config = dict(
    n_layer=14,
    d_model=128,
    n_experts=32,
    experts_per_token=2,
    d_expert=96,
    d_shared_expert=128,
    activation='swiglu',
    moe_layers=[1, 2, 3, 4, 5, 6, 7, 8, 9, 10, 11, 12, 13],
    n_empty_slots=16,
    router_score='sigmoid',
    normalize_top_k=True,
    routed_scale=1.41,
    balance_loss=0.0012,
    balance_bias=True,
    init_std_router=0.00976,
    lr_router=0.000517,
    n_head=6,
    n_kv_head=1,
    head_dim=32,
    vocab_size=9714,
    norm='rmsnorm',
    norm_place='pre',
    norm_eps=1e-05,
    positions='rope',
    rope_base=100000.0,
    rope_fraction=1.0,
    qk_norm=False,
    attn_scale=0.177,
    tie_embeddings=False,
    parallel_block=False,
    init='normal',
    init_std_qkv=0.0579,
    init_std_o=0.0,
    init_std_up=0.0579,
    init_std_down=0.0,
    optimizer='soap_variant',
    lr=0.00285,
    beta1=0.95,
    beta2=0.95,
    weight_decay=0.11,
    lr_head=0.0142,
    grad_clip=1.0,
    warmup_steps=200,
    schedule='wsd',
    decay_fraction=0.471,
    decay_shape='linear',
    final_lr_fraction=0.05,
    batch_tokens=32768,
    seq_len=1024,
    doc_mask=True,
    train_tokens=275000000,
    steps=8393,
    dataset='wikipedia_en',
)
Below are experts of layer 5 (counted from 0) of a mixture-of-experts language model. Rows are named router (the router's row for the expert), down (a neuron's output weights, with its number) and show model dimensions 64-127. Each number is 500 + 40 x the weight over its row's rms, rounded and kept within 0 to 999. Numbers have three digits each.
After each expert's rows: "comes before" lists some tokens at least twice as common just after its tokens as in all text. This comes from a sample of Wikipedia text that the model never trained on. Tokens count by the router's weight.

# expert 29
router:540511516542490497547423567491474489523592491555548534505489499502474426476424500480499526553506459561507483536497423490487475556470548459456517593510489478487502508509494520534535510606533506
down0:518534521513468467521538461456499542549516498464578541479452496531489506507502474466528472501509496491589530487443429540521423505510480480526597462497521443496476496492482448508484525517460501
down1:446478523520465483485478501489448517514481496564487474510417506499460522499540500574469486538532535462537431492494491426505531444460462519417472517390478455532441526518540472533506482511488521
down2:549446508570508497469455494527467483514509452497547519526502484508515453433495474433495565434525523496512595495466581548488535511496457503427587566484480515530487544494532429496514470446495476
down3:466502482486513560477547491558579529593439503500468513416519497454471512454572536565523548445508536504532541527463506494532488443430554457471505540458470437490579514493484438527573531493523486
down4:449462534440518519519464459509485408477526505499586462489516503578519473563499464479463465482497538505476493511514402484545475497534543564491525531473527449544565522456462491501492476430582541
down5:540480487503485429518448531466518563468603547522499516521488445528580505493465512453568550523437504569454527438471488535476442544498549522497473471430478554508518501425559580525461429495542494
down6:501476550500521491534525556448524515465532530528506465502470460471492478505486441453527480445496437479533451541496515478562544473387487553463501450499515529525464466491554525480459523501546552
down7:547504513481536479485436523448471449547504521513466481517566480498465449518551453407515491507482390585568545510502415477441486548522551530528454592486499440501517546581470495454506494521483562
down8:526508490498506468521524488470559518583537593472495552469539522556476468487500481481475393484499460577478414566516485398523524441520401455485527468519475538481530497506499497488442402499433464
down9:536528557530425462423478529520511539532483467473441464534514518521443505563491593482556508498453445528519493437430529453401530507477491454535578519516447556516512448502450479466517545441491512
down10:515479502518469535503603559508536522545499493455521515501544447490554566413471447506557513524447479452499515469569578489477516509504520509419483489445371526520535557486522507515473458489487515
down11:510465534481531521458501491498530443484489613549460473517555421488449461440489577482523487503506502442514451525506432548518475421613510500577500440492452519480462564520486477510531482554520592
down12:493527470442531488463432465517477501470501463476502451489441490487427493423529500564512516534458503407521530522445515492545508531484526437446491537518508548512535518583556548603539471490498444
down13:525525497523507526538433492469524427453413507546469523441503477523463458417576496493475534490439472501519551523456495535454589514541516486508507513541494566516472557505547495516509441455455462
down14:561517438466534483551474497492543501524510522548539524557494497467564504496526523471449494569475486446569492478488541516527404523517503465493533532510586564557455446450504523506520541486491485
down15:457585588485500549488534430586501529540505446457477463544526453484467606509553485394500451528482492460497554528450406512466488492487511485444557497437541476463546495471510503477505459462456507
down16:505499454431539461516530467448491557472562457549483455491460553476526544451482517518465494547495511449510438508503516492527545519501583519487524468531460516509513545480536470493480526532567478
down17:530551449499454613498489555539487568518479448500527440458561432517519505497490488453479472519499514507528538468441483543534480480489498486535485504513521486535582444524518458495495540476502515
down18:532535516454542485536507503539546486436474576483514530515511547465434488505490510474534520467486556523460506483517406468497474499465450467504467419443487465550455464442448528442529559471527471
down19:467462499518487564432478427515552482506558497454475500514495434483568453483470597550505482547541523421481451583471557466601486410475498514546531545495542530543479486504515449481452478555578482
down20:431521474458462532513499527439413545478586474524499529460539493464555530471437482569552485499475546545463508503488490429598512526516536469475555448554518507476455525540521464568541476487490424
down21:530508523612485481523493513536511520505499503466550546519485446503483446433498457488566438481461482526525520482544520439492422500535468522541455493447533472559511482541521514421538552460522467
down22:512538484459505469526436536539492542451448461403528529459478485494512532568568529495508482505519461560501596467475515459513443534509542535547557443532562544504514487503515523487502464478444547
down23:539519543592488522413549516515497486494519545509460473552527412542452536552508479488504572470456466536446561519468488491449512506444443486520521454452537525485488458499467585492527536519501556
down24:496496503518501521519482513451419486482416536455529535512487471502467464445466500416507536513509489508530445453525568446562449455539443503466579456484455502551496463518499537489569542545523459
down25:513445547513491484539591548587485479500473543562484523522528519543597453485500522463435505456570531483491488515538515435497531484559523486532498456493505487551466571491558479441476496419542461
down26:512512491544629486472551545510449528445545460505562504449529555498507481554523470512447471508444473491490534506521501541478419500490493468510493513515458457564519558451443581500521552529530502
down27:501512565567525532517489555453530548548460502548405505482475564484519475533483481562449473525531476468549534547499465487464497471518502490528509446467526508472535454497577443493456555535570531
down28:514506524541506492604521474552464490455535479499509434468493504521514484486457556423539453522481552459541546547518460453488556417455517465453499531507477487457576489493497495552465539510489549
down29:455538473479489478527505496536448529537466497509455436542418435476503525595517533417540457508474490426478471422460522440594524450482478611496553567514484487485434484497489492518430498433495480
down30:557453439512550459518522499443570485497479540486544505476523512414546525502461507463511539470457476416439477541469425505538441520558495494450434561462504522586503459468475515586556484506494505
comes before: "\n", "\n\n", "-", " who", "| ", " (born "

# expert 2
router:568482500473508431555561514509487600460568493551538496491515498479468526471421492481435536552517434598600454504480501499521485519510546492477493549489484520522520533488509549452547523519479452
down0:515445489465479522527494479533569566482403513520569459476506407511531528500537495508508473438513464598484494514462487455564464470480481529539423475455461514601529456466493482557496512589466499
down1:515542560538513479454483492549554452441383530534487482520518509553512486527462548506495547482460447514488563471527400533505492472499541492502466560481507430588503443494479554441518497489500451
down2:503530550454449518496437510543546436461488476475533493478513440516485491545495494446548531528508511614459487458476493504445509477517476483487503494418477532544527390510501462573487515418467386
down3:488582584496449479451500519525533546546570512551480523528507516486495423475437491479401511538503579589545480477493506463504504462535521485516531484507480509467459478489512513495567479498477524
down4:455481501460528512454531508519503515485591482608481463523420486528516484487503565507547488468543451429529514481476548567517557523491512518468548554489470507513467565556535488492518598569443527
down5:537467526539531472464528479454484461483520532546593497507497460498474503489407471555484516475482388498523479542485506468519458458485488493484466533487466502467382544529392533437489537474476515
down6:463469532520424533526521462509488500494585506566498525462494487470471471468509478558536484572428593478498515600551511517442498467472504520499490476481532440449540471467529540529514512496550363
down7:558434534545515437500492513493482467571519460531526442477420469498499556544519440460517500434473442458486467459443483527498588610518432472476550465519498533466463469531461543459492432518486532
down8:503508493495506495487546505471562513549553443521528561493452468480542538553554401525519516480522476519529463466511543523494487574484587485586493521487536495456529482535530517458533397551525532
down9:571445474503577511527455494556525435476439558516486458438492511468477469503504483475557443526378560499485541552543499512431553494445530584444518522538538456539466486488459449499537455521558526
down10:432550490480469514556466484560480505504618507452434602519522523568481467465535502512571492508546532474489495443528500450470485514503421491479510462480541496549437455502581543461524574543525530
down11:504470521560529510535553582511593511531518488532524488438570528485470512521472439566481602528432520501511472495487512529474425521486531468457520557465512532474457472437460510459525485500467488
down12:504495413510602524478478512559487484502554494506533525551498426559433537533420466470485481563545425519506460455541519495452527426582550492513595492550568511463420499474488437508528534559508534
down13:507497514479414501482454496562451524480462535469573469491473519471472431570495457520497456486440537552462505487540569517508490568516467469454531521498471585518521577529492473543442493536484506
down14:532552569523545480467518510516523504534487408535519440451502504534492389533481438538488490416545528585492565498532504472500529552480530494488464447458485496526484490476563409529534526534490537
down15:436518400463427474469483507533567530497541508450486472534492427444540515496441540526523434490516550484550534419496466494484563480509515534488560478515543471479547561461510469457473502490504477
down16:558478479558490435411461499510505516481508523469523503472480530508428460544545509501487611505483500467484561535457572478477503533450444474495492559380531489476520509482502505424474525520509507
down17:568540557468461490497527496478478519555529545466566538575551490456512524502483553542495520506515433515513536514560516471502516528501460415508535460457528466494420461528552499479480444480522395
down18:466503492455502504468531479493429498458461510497507458489518492505507545555516466542486533510366481490490490529451534453521546458512553478486524508585555486549544445441535518534463465475483462
down19:438527425528524513456434563457500520537528450596517479519497476512578475479501490478509524525500471530393497490527459434437467482506470521482515541442512457537469484475470525464413556518525544
down20:517516540451484484448517517502540475532555550564516455514500509538535506484526519547449507436550514502612489463538470487486492540551546505496431510454473570503492461539482525584475516506484490
down21:528454471441505518422465420449517490553430559537547512458542421441515480516559496443522427527436528525551566457468551526511508426484534548503463451507470519459502513467459499454534503513454485
down22:556494495561526564555502513572452466507550483594538468455503453505569526460499409508520524542480508553559472483522546449499514558450492510462493468501509432459514523552508463487564540529506559
down23:492474513495492560499484439512477571582564439579464536450476526460462500474475485569605462475481453502420468482514488452541501551483498509573434518482463508599506570536461444501462465516526443
down24:450501534492406463486441532489511451548484502498447500472522430477593451454482574503529525564503483517477516484485485488453524527499483470508569507537484409548479417485483519501469477496464491
down25:549520462509493508436484562466534496557541475454500523453425522468485502478450434519581527514551510494509510504459502445456496524609514462487497532484519519507515510555514508514563490569482563
down26:552564494465512494454578420449558526455462511509453491538448520446484490562495445515394529526462537557476492427432524488518505540476467483538519505469495479465515567515466472468491519456536534
down27:441527496405535554507463494485552580537455503488522464564523498487499467505518518463486467506449480520476501492532462448600438457460537565496409488475502433514445492513545477487621527459518567
down28:491492517528538523512516431546562480520512485496494497469489442482539453527469540537502586517441532477495447404462522502550465502534498470488451436528542525470551508489500470482501532562510521
down29:470520442429446472523543511445517422453463480459404490521504531491483437541526483468542492511439522476474487461498464435563455517558470562492463500548523474542515483507477531563478512436515457
down30:442396453588508452488506486509547556459527488463486540563519491454483584491562537457380504501567525504502573502491492507525527530467535490509439497555573466471481436481509472533506478485481522
comes before: "1", "2", "3", "0", "4", "6"

# expert 18
router:518496523481509485498451520537481570494554518496483542477473385436502426507454522480478510497499468521512521495461518467425498558487534464490487522465527515504502504479496498492567490561479511
down0:460513456388545495503484466499486497470515484508502473491514486507503503487502416508437502516463492447488536565491530547533561572492484516450489449458505581518469448467510488507449505538502468
down1:513527508410450498500485520559520498511599503523526511529549465481466456555459478555542521560468521537472426449497485500432547456516442495560506510471525495542469455442560469455412510447504508
down2:495506551538444559456522533565553485546610513585586472545426439522536540520523462510496521471498485496456524474460482580540523448531531479533473532494423482548447494570506533528498546488483489
down3:514511499564435471539523524512458519463493494558519520471470531417446500495477586471472557438509556442519425425413472591494539540490598524490490473505489487560509483550538526571480499458522495
down4:533527516474545464548485420394561439567515491530517489469503509401455507411504491523530470464566527495428503496507434499450484492489610585487497480533442467515507410488544504488449560455490503
down5:502493533417472481467429479519431506488503563458515490467482493605518500527493487620455460480483553505519499574532468481447515507484552476570532511508513493529482557486431436520546480520496581
down6:434488535521487552528546503427523527552466468545505550462510426536397528506521525561505552507558468442503543514430439504537532501431557456484498521510463559468511489503549472482459517421449505
down7:489557517452511550451483550466520553560507481397467553537485545535538446493496538474459490458484538435464508496535492532492452569540492473474525538533527471484520574437411498482473508553511524
down8:439493474470475503513534509444522487456497475484439449479547562520463527523520501463498570476447475503450523478474507588488479441409440530525508433510517537476467547468497497547483582494534571
down9:475491508545447450472510511562464458502513516490421446455466536549507397506447492464531469529517489547506530607527478456455454524473539485414498523470518465551563517531528512563421434522549520
down10:493539493498541470431541508468542450509489564610506514478567445469485508480469504590495542471492470460532541519509465538491437477415478482428467470555541533529456511403503489514598484499549517
down11:487495490454484424487500475513478536497425486468528482485426459486498492546523565486508486514510538542420496457424444500540570554445480538479460535430493453450464442497477497498507438418457488
down12:517561500552538493493511546489507598541462531522475533520490489486493511514508431546619452473509513579494499570447528473471514549461535493501567474492463459538497518555504573514469475511482441
down13:477450468521466427514501529463410554524490469403590543469521421494562424452510525554450555493540455506538470474531546533490465442479520488517441517523564449520503531466472500564480542561542540
down14:531486516513483493552505465562429508481507460477507463455458537527485508429478569444483541520510540490449498537492570513463490575484490458503524499466521480525596520491595526466511497489584474
down15:500533487462435538528568483534492503495420521490478516553461464448436512516497566528464470543575548468480514446462499553534453482464555471485534491498519515414512501533494506529560545472483471
down16:488527588548483512545520516462545488541566555536522482486606536537499484463538519437523454526513485500525450493546455449458579433503515486454522498543495540464508545458533581489446509493506558
down17:577454513505548428500445427486462562488569505557551503496487526423510478551423466609492551502539513502436496468529537408429559526537514505456519425533477505513546587501547482533412543500484498
down18:479445486496510473496434494472533468498512506492460451492544572547498541467485502582519457519535464573486546519408556476450508486544518470490508496496511533467512495504562514477516414480499605
down19:506484483441515472523521576514503472516427576431511477483436550478535449557454497477485448544443472577507532487548486501464477513500502522475565440498469501578557547504498440498531429558512558
down20:559562581525514567540434561519468553474434452475437479545490491554568537561537477483530513493568428536538460515462469477492526517503549524432491542501471467560534445464488509511542495510469486
down21:537438493516550491507486526535436490495501452539568532520542466479491591450482481487449492459444502495468556507520458437462462496536524519416471557541525451532508536489537546493546535454499518
down22:533460544424517480461494472540486465521465513443491516530512457557490510521541501539492447526404420521394476536536492536575468455509548486455507506556473505502539491485493508542529514472531541
down23:531410431512517520527475485505470514511513506486480494483562491486486460538445512565508493481496511524487516552523523467455503516516531511543474534610479531474467473560463482495444484539446511
down24:577522583516475532472457474537504518465567553452538432449435515491458507557500603565506494479500521494499499543534435478487533495476438465566508471583428521499521464484552473547496474484515534
down25:542558495534559451483482502468465463464381565426518434581480500419418578556546529441515415498463459535486514505488483509535486543503498518507430487506491553470495529508488486504473542412475540
down26:489522457545522525526534437517501505504477541470475481514467419545458384497531529515553458530466528525555513531525471539501553533535429537562484504511477536550546492511491574423608516570468551
down27:519493548462530484441490479550443508451560497508473408569533495467472483570469568479506457460590517437445464550486550508437482515440456454560542497507549481508487502523425449478499481479521523
down28:549560453509507558542501483527550523584403445518501478474414509492537455458449520527515550492558538554429501463495489534438436562453546541500513457463501545510453464506476492470476473523513459
down29:458446503513460531553597466507419476497506485431517505480569519573431530495464501518453493489453504465462475533469512532460522522530456469437535541470523486529433520580528499455572497475490423
down30:515481495457416548460512460495594493505453504628510475561489488459411514474509524483548500484442487518459490498556450515553477460453506544469499476457506551504434515506443544480576536468475544
comes before: "\n", "\n\n", " Green", " MP", " x", " The"

# expert 7
router:504470527538539441514472523507454534499494514475508513460604477506479467499415419471470488597505480486480499420516524579451451536514573387520479547565535521455546439452482548487526480488532516
down0:525474465490490466504550458488542530505506560497465501382480507484477463505532583504480489537513453568459528457446413435459552494446545488524553506465466518497530520510526478507501523523529525
down1:398573484451526440582471505551514470452516530483485506480495541461555405475510476528528471457621472561491580466473567529474520508508485509536498505445500521494514491454483475519472488526506515
down2:584516559476509477494447558477543511538496543471432510512537502546443509491476528561501484488539463449471570512464465500468541443533540530474574448423548468520474497487467494547531483489421502
down3:516488430449481491519521412470506482481452461465510560430525550503512455543504479496464526522529464424536554486495581442513520500478462527522537559525504380489503546507492540494521540601472527
down4:460526521508556549499475580498510503479453465522532542562552445509486551508495516464506489501505485552459476552480561561403463492486539441573526526512545528493452490487411468476441536487441503
down5:517461582580422509460446495485443491532490429509486517438521521493512482490453453455511487441465489484439487493492533531521499466420465422464609533514461460548554514484522426520474454532546497
down6:499562512440493501497498461516536508505518539522512480484484626512445541522474467523529403545556554480506489416532478498459535559568465510520534514554568473474512522435536469525482502480520489
down7:472498428415485500439483552550530491494522547546536523460523530487489531503518512491522509522468438572569491513484560528492516505474526605408469511447471512543546472530529493520464478480498481
down8:472583488504462479429500507483517514538478485469432514507486501530520537562430505507550518473513458460556443448457521423450575519531522490454529503488419426498535538522522524437506499482562453
down9:489440478512475492466529506447463535535520551470449468573518555485571470472544470490467492450558437580448514495440552435491561470476478519501526555502539448431493502633568552487481499552453528
down10:509484552536463565522491486518487590495555575565516501552515551452481450589531455518529512488483520411441527539514567434472498440521458508474525477505477461457415472552528528496581399524518524
down11:481448464520508495479492421540440563552480495551472449476537459508512495532495418514488465486427469450440513460476493492398443461445487422508414510501514514468456496432434499422506478503503540
down12:561522526563514513560457581516485530433564504553518457508488544522536498511454513484482575564489476566527439450501504524469487532519530425471499604465459524519516462528550502473526459506504471
down13:530504467498467552490554488424496557435497508524562484520419514496535426501541494485475480408436470466531483489543494500494581431545473499521465414486551500509518473438481533518484478475528511
down14:463540547479523522495488518447479538580439488478525486478530530498473495486456586503439467477546529530478488508524524465571484401547491461401540494495496464516555550478418572506515424466402493
down15:541475575496435485415404526477546516499534540481520450490496492456466513522510466504480472507460540449482444511492534512457489542465467489580536509555545507510521495565481535389484506451494510
down16:518543492497470437512387495507474476438499498530503500464455442494455465459518569514544598478493517580445488412497507568509496455535455498522426461494500442506546506472520486599430508526497482
down17:489484530535478519563504491482538577522471566580420525496453478464539545552506525476491584389420497518451474402361552551500551521442471527492548454471488532518484478453509468585517490504487479
down18:524507454483498537480500498420516527554464499449453504536528528497497461470563411533507526522519501511458512457440582575471507536501546437526506475481487508535512465469485499471513433482511508
down19:504447482549479467390495478492586540481514537480467516473552488517477494477565447446476462459544491520513568508508520543470570519501492487558502473557555507475487466442502526538514495418521461
down20:485485514570470460538419515517488462517533548428482634481526519529467518519490438530514474476540538473538482465502526451533461516466465528512507496460490397476606531472511530538565552497440527
down21:532464499540528580545484491528539494483552525587486557491485526487486520503554503493492551522557558531514501429454499481483496490439443465410475473502481496511559519531431521458493490598565486
down22:477596477514484583461506519539510456507536490540495489481488513461499553453475584540433516534550526443525452531563533487561438471539473532479497455609536520502489531512506518530525544568499517
down23:527550511480496486495454540445520442466433502556482519546585439522509519536512493389540534495493490486479415475491512542455510471515547508498491545487500490500539474438506544530480466490478556
down24:510528537447514535483499474503488425529503554434495533496495548516558498464443506562555561430422409502545465498510463524483500519464492411505525498557499585495478439466536571571497443439561557
down25:552469538477469538522598515491463458560511494512550462509512469491502512557515527551502529510463506490562462468517527405500497536439555526510511439495455500480471407577514495492478499498440448
down26:536492463558525466492401489513486521441473484446496580504473517502473521491458550521488485545520508474472516468474517499594406539445481551472471517475496530551430424450448442559503480515469571
down27:550462509490530480512466532506503535495516532535468492438483499399461567430502485496437575509510482510559518558462479508461456495506440499414525513496551560493476575446513554490491450523435419
down28:472499552520514513440503510528490405484495479420483507528523555426519434500490502487487520497487465488447545525525464552533537503479525504444479587505524474625494487409451469551558519524423553
down29:585554511498513513524589484481503477508416523503475509417496502458435491495530490480512446484549502458439518477458513585467510539514581458550530494479490432556560473568525404548526505482500515
down30:547524455568505449493497473584519505467505502496537541518477467540500536477514469527515501414486554480501519553613516451500564422485500536492555403512444487445533546508468433503521567546533541
comes before: "| ", "-", "|", "- ", "|  |", "2"

# expert 23
router:515470545473542491537563492466552529492529557512516480450560446517523471522485523470424505549437402494583513545495463483520475529533548484477429506514530524554495462537494527543559518532486479
down0:496487506494503485513541519523531487459462516529466505606531553491471455513498478470522452472443492550610503555413516520495478513524516489535504554515529505492520558583616456544476543511509535
down1:501504482522487433535533485493525489492510426473460514551550475519541535479468465485520506565547516538536541525489546497568482481541524517458474520467516480478579475563492506505536507467385443
down2:464452495508459486472464437470519510484460541506485548485449500527512480520544479557491454575455472460509562480559471566509470486490441517518494565419533496490500512489525539556427418551513527
down3:499386414478564420502563460479415523541484444493494488509473515479517555460517493530451513514472492481462562514499571521516442504506521552509498538476559507491506480460474413510474463627462517
down4:486492543509430523471478504523452491433480588484608518503517527450475454520561500481563489549492505543564575488526491455523512486571509483415506483524469542467502462557493474493441481540455565
down5:500509470547511418502547498433518454570401421544548491532500480492481459543527543443487531442499478502542484442414502512513488567540540539559481484521469523524437527443586513572509508581463466
down6:583577559461530507555433459505510443491499430536527470455515545504383477476478522426485579472511530456507491482549504474483492564517515528469496546479518451403509514511487472554487458489469503
down7:525531469431470486522490504437537501465486492435542443521493602529500475423468556530527553536525500494511483514543525464590490466424577447479525561554596445571453513523470514558528426462493485
down8:448476438499498471455479524447456531496528513497497542520534445494529496531533434552507509484483510525539570562534459472456432463475530495500520577625440512541570476488547524565494491526499559
down9:525472506513468533489530492430437511526510509445569575479507544549507413476533444510508430422513437493450508545516525501510535430520487492537537555496459479519496519487514512539390551471557554
down10:488545487511477422511513535510507476525556526571490522451536564540550509511441440615481590496440465526506475468503535527490515491580524518549459553488505484546527503510573534547495497430478532
down11:442434542508527495529450572532481479536480473485497557440473476443472467523566507555546490509509595579477503485437478466478420513570540470415442542488509406475535483512519507461559503418493500
down12:502550422503518479483463559523545485465428472462509448567500496468455506443444525467532585472485558465470472503524483499539461495475599558427543525500550447460491481538515485539514489529462559
down13:484491466496509512405510479557521464466539434536510491539489436629536434458493493503513456428512523481439524514486487467530606501528510525481516560487505472476507489516494474471506481469536488
down14:431424560492513484506490503530534462556545437389474586506438460541505521450463557454450511495494513542495493448470475525533507488469449520497447497462533520517496420470440477461470526542429495
down15:527486496535409548542493487545566558542478494498490475535421535452527435500590457478492504499572474492458543513478487475559446532504562555582432474440518495554523416501520518514534540463503486
down16:514484524468465462489482471530547448495522522588544469517461490420441543567507466513476482496534567468455470403499497482408431464514477558506537526458470468454501528548533508511486369572548566
down17:492492466527466518515476465408472480506460440435511556513463514539526510497497525473472470456484493540482559476490419447545571505419467496492548485424463476502519509476470492421534594538539579
down18:482516492534472453496584494486491557521527521584515490567513511483523508507453560473487542514528515493538480474560497471450429422496496442455505458456450447450478539413558552515487462561500511
down19:407558499489482495511492476456526493483506514518524498462537529541517566427504491496534533488544538536505479562502589411524441557537542522470523561507513519493467422508542476498595434558515534
down20:450468521551495497477489526552525525492486528450518541568478491440442495538495478528576504514495484512451497441541500518441539504428491480566507503490491504459508547477454535491478508430580456
down21:595507454470505435475474485501495458450524568491498474461506509559468520478508458506472539529513502577550553480520450448555521465588554501483471497505525470462511546519563480494446476457470484
down22:470494422532432545537501470494538437556488445575545472511422528523458500429489451491469528480549521491487517504472439497477533489547588453475571551563522527496495505548506466485492434491538527
down23:549476564472477516530508545512454528434567492482533505500512432585506492549536501525513554531520544476505517564468463419513461557530521464504469499453570507520457453578506525492494513543454450
down24:448453431544494504445485525421416509483499464440488535555510427502535472483522517499496512472507476486545568427511521493491516488520518463417528523498522539500503570488414516459542502457455503
down25:549506482449586450581420536526485529525460512493460445498501495493477422578485486470525533555534473519552473503538496431514466536396527546458547485518522510555475492536498528507507440620516587
down26:458502481526532494450470479523486493489502476463526470468546502480510427426516494475563487533479413507550532472508440460505594493452407465466562531534540494466520524467531489460502420512499458
down27:519469469497460492506468545495479439518462468549517474555530485474413488581528527528451525445513421482434541455508446517474519531529506562476480482494531416500460507488435469522557508480495488
down28:494571499552481484516510499601440465510482503490451479520481494522542450498477509532524431518513447520455516490495415502587496463437562561477458506464476409506437453504526405545499532534472484
down29:498551470499509475507470569537521475529527547556434468511498492505480564485488462484554506510546550513509545441448524423415496469552429576469550532577533429495486544539556558525481519525567466
down30:498461484368540514458512489512542515499542509454538483462495480507519546499484415452517488530477450545431511567497482479527476443496479500561518435551532522509468532493432536500445400455549517
comes before: "The", "==", "===", "1", "=", "In"

# expert 12
router:512534513471518452492520517520509504474572481556536459501622452494463466471480402448389545516493463511520539463515439474478498514427529477439416493453512494564487513451435517497536483521482529
down0:519472518473522458467429485527521543503565463519480477570486508571543531488509547468499500480469477499513479553504496536543519479452507566449533507440515487545493574497488489492485552503530491
down1:511553435463523539512535509479475461457520469438475498469499504424506440491545500508508426545507515513540481462470439534507501461459448507435531464468507423547497537463533477558577464495501493
down2:501497487547445571519585530484469516467464517544428517535523489506528413513522497565475496510498462436482440578517395497552541464534488569582482497534527545513519442508520515478494537456463481
down3:500501528479465531476523561455540501496442525553587461469488525514501501442509498514475452543551434485497468487533461410496489440490518499531446524546531483489457553572461518486599509458501499
down4:525454488483474519540519476496495493516614545558516489523443518545549544509553493453492434465466503447457536466482491509442511523565470468438530490442560543601519515533481486549457425570522407
down5:461521557510501506483547501496532545590499430507539468523479455491547578516483493556491400522446416467545488542524543594470554470513545497561511551546467564523471495482476448528509523492561565
down6:466534471537479449490553474514530550575418565526493459489482450549529518497550519439516492529479487549467459504528421571537445507460559471453485490463543497476450489511516496546476501555490498
down7:492485446468544500537456510499446510503507469490512568490522521472554520419511518458534562455586515601584504524466508516520556480536442513509495508440490427458567512526519410494500425465526492
down8:597549513548470564557450499546545425509522475543475457503426524535418547538585506552521440540477512528481508520583505478441524427514516512538444493454506468507558547533503520491494555554466483
down9:472533533536467503553525506530515474549473546439445500536518464500483510453587500497477573574519474430464509467433469486539527523480502435532488471512522500545438469463471547497451587432490528
down10:472394577547547473475513486501544453491441490519530523506483424506433471528554484510503423541422489446564502556419512454507459547594489498478409506525439513439511488541469511554516490539512592
down11:469507525467519625578449492511457499483557491495514506550557572462481528480548452478474474441473479425430522453575506522522473501505454527478512532505474518501504576527470512496517519554526514
down12:550512536523506429499552500497519493492516515483506422512550436416554527536481518476469535535518484490510565482572487565495485500405494521534398443539553458544518542464538475553471539453476526
down13:579473566474480482469557532500555474525557458527544455446491503472496514508541470452477373485512513515516505410478482483488583473481496477506441519502532482474533536446448500546545468420447414
down14:519470487469509531422482538544535467518462514449496494488420518426494445499470526532486412543487457487459492543467462528521538567501523490513480461480569523470553374441545489473539495541532503
down15:537506549470655481439450474476464472484511506502545471473532452497468521473511487494453587551501477464483492455568407417495466471459480515506541486503506454467436510536522515591429530499501509
down16:556454491568413475561511472488591526496435493550533556484454498473436509481498474515490465452474520466457503538511518492521542562541515507495489426512504478503543459469466519475515488532506483
down17:522517563501445480488476470427482454472486492403484420552544513562495512552492533477503574506497517434535512502493454491563519418470537527498452513489525581523462486515488477507522481401528504
down18:457463525432457468537523560460509460505604512452484573522545488545475487561512451507484511550583509498498451539461538538484466523494475529581521533515564483451516496504497484471483459459535501
down19:523538467448477481483517462489529502583537462590548464500501502512509521571438470482500500498543543457520510502497489487493490500437536549479501465474476508546483469511533451531479485461618413
down20:575467582539488485463492463582540495494572508506510577504509480508446479554528535463521474496480489474485549554511517471527424471484582508563437417460448498529474428437490464494519539544499476
down21:511468464461483507501534509497441464502525507461467436507541486538477503487471513479470463507533544510591531502529446488566493487528522631411465495479516521498411522526538479585492482543523536
down22:453527465389443493538573513436423411410465464486489491516497499503478489539528564443442546566446479485485526353478469550425486509504572472429475495436515524531530549486432511510501521492505462
down23:603506566497556473527469559465452504425477464483475552529533451533517513444468453532527475448539498490456514529566511564592487435456461491503478481496504449546477528559530381558540518556522553
down24:549527555485468469581484523459509519466515502508493595510506480457452551456481488501419467505457499498494491494576510485414495483494467518504503500488522555527493522521519429439448506465508527
down25:506458445495553478557482573473445579468502508488488521472542461506539497467497544530557460522473427492480425557525491469448430416537507533446550563563562456474540488522529517530539531541545538
down26:532504470464500534537551492469422430479546480509512531535524572506494422459426534413489563462568457495566512574482457475476468533566500504492433496501543459512516442479481509439486489471490523
down27:534463581534452511513620507490406483512493516500506446513467480542467531469504550565483441442535462542565559490508482527496509470482463467540506492543511518485449509469557460465482551424491452
down28:566449486511510551504531473491451580544484465519469570515545521438471482492462527449454407535584561513522468550474460520429500462543545493484509545480534441569489489474450493500581555502493543
down29:464525508519534563461487565435565494439456479495546552482459506482512471493532479499507479472465471534451554468434528463507544536532546487509510470514444503475518447538530517513492560569469526
down30:493502448444581543575467500473550430477525506532510575509544528522476472486521537460401518479513518519508467464517487495443470494541452552483553515563473503465504514526481473509533515559547523
comes before: "–", ")", " | ", ".", " |", ","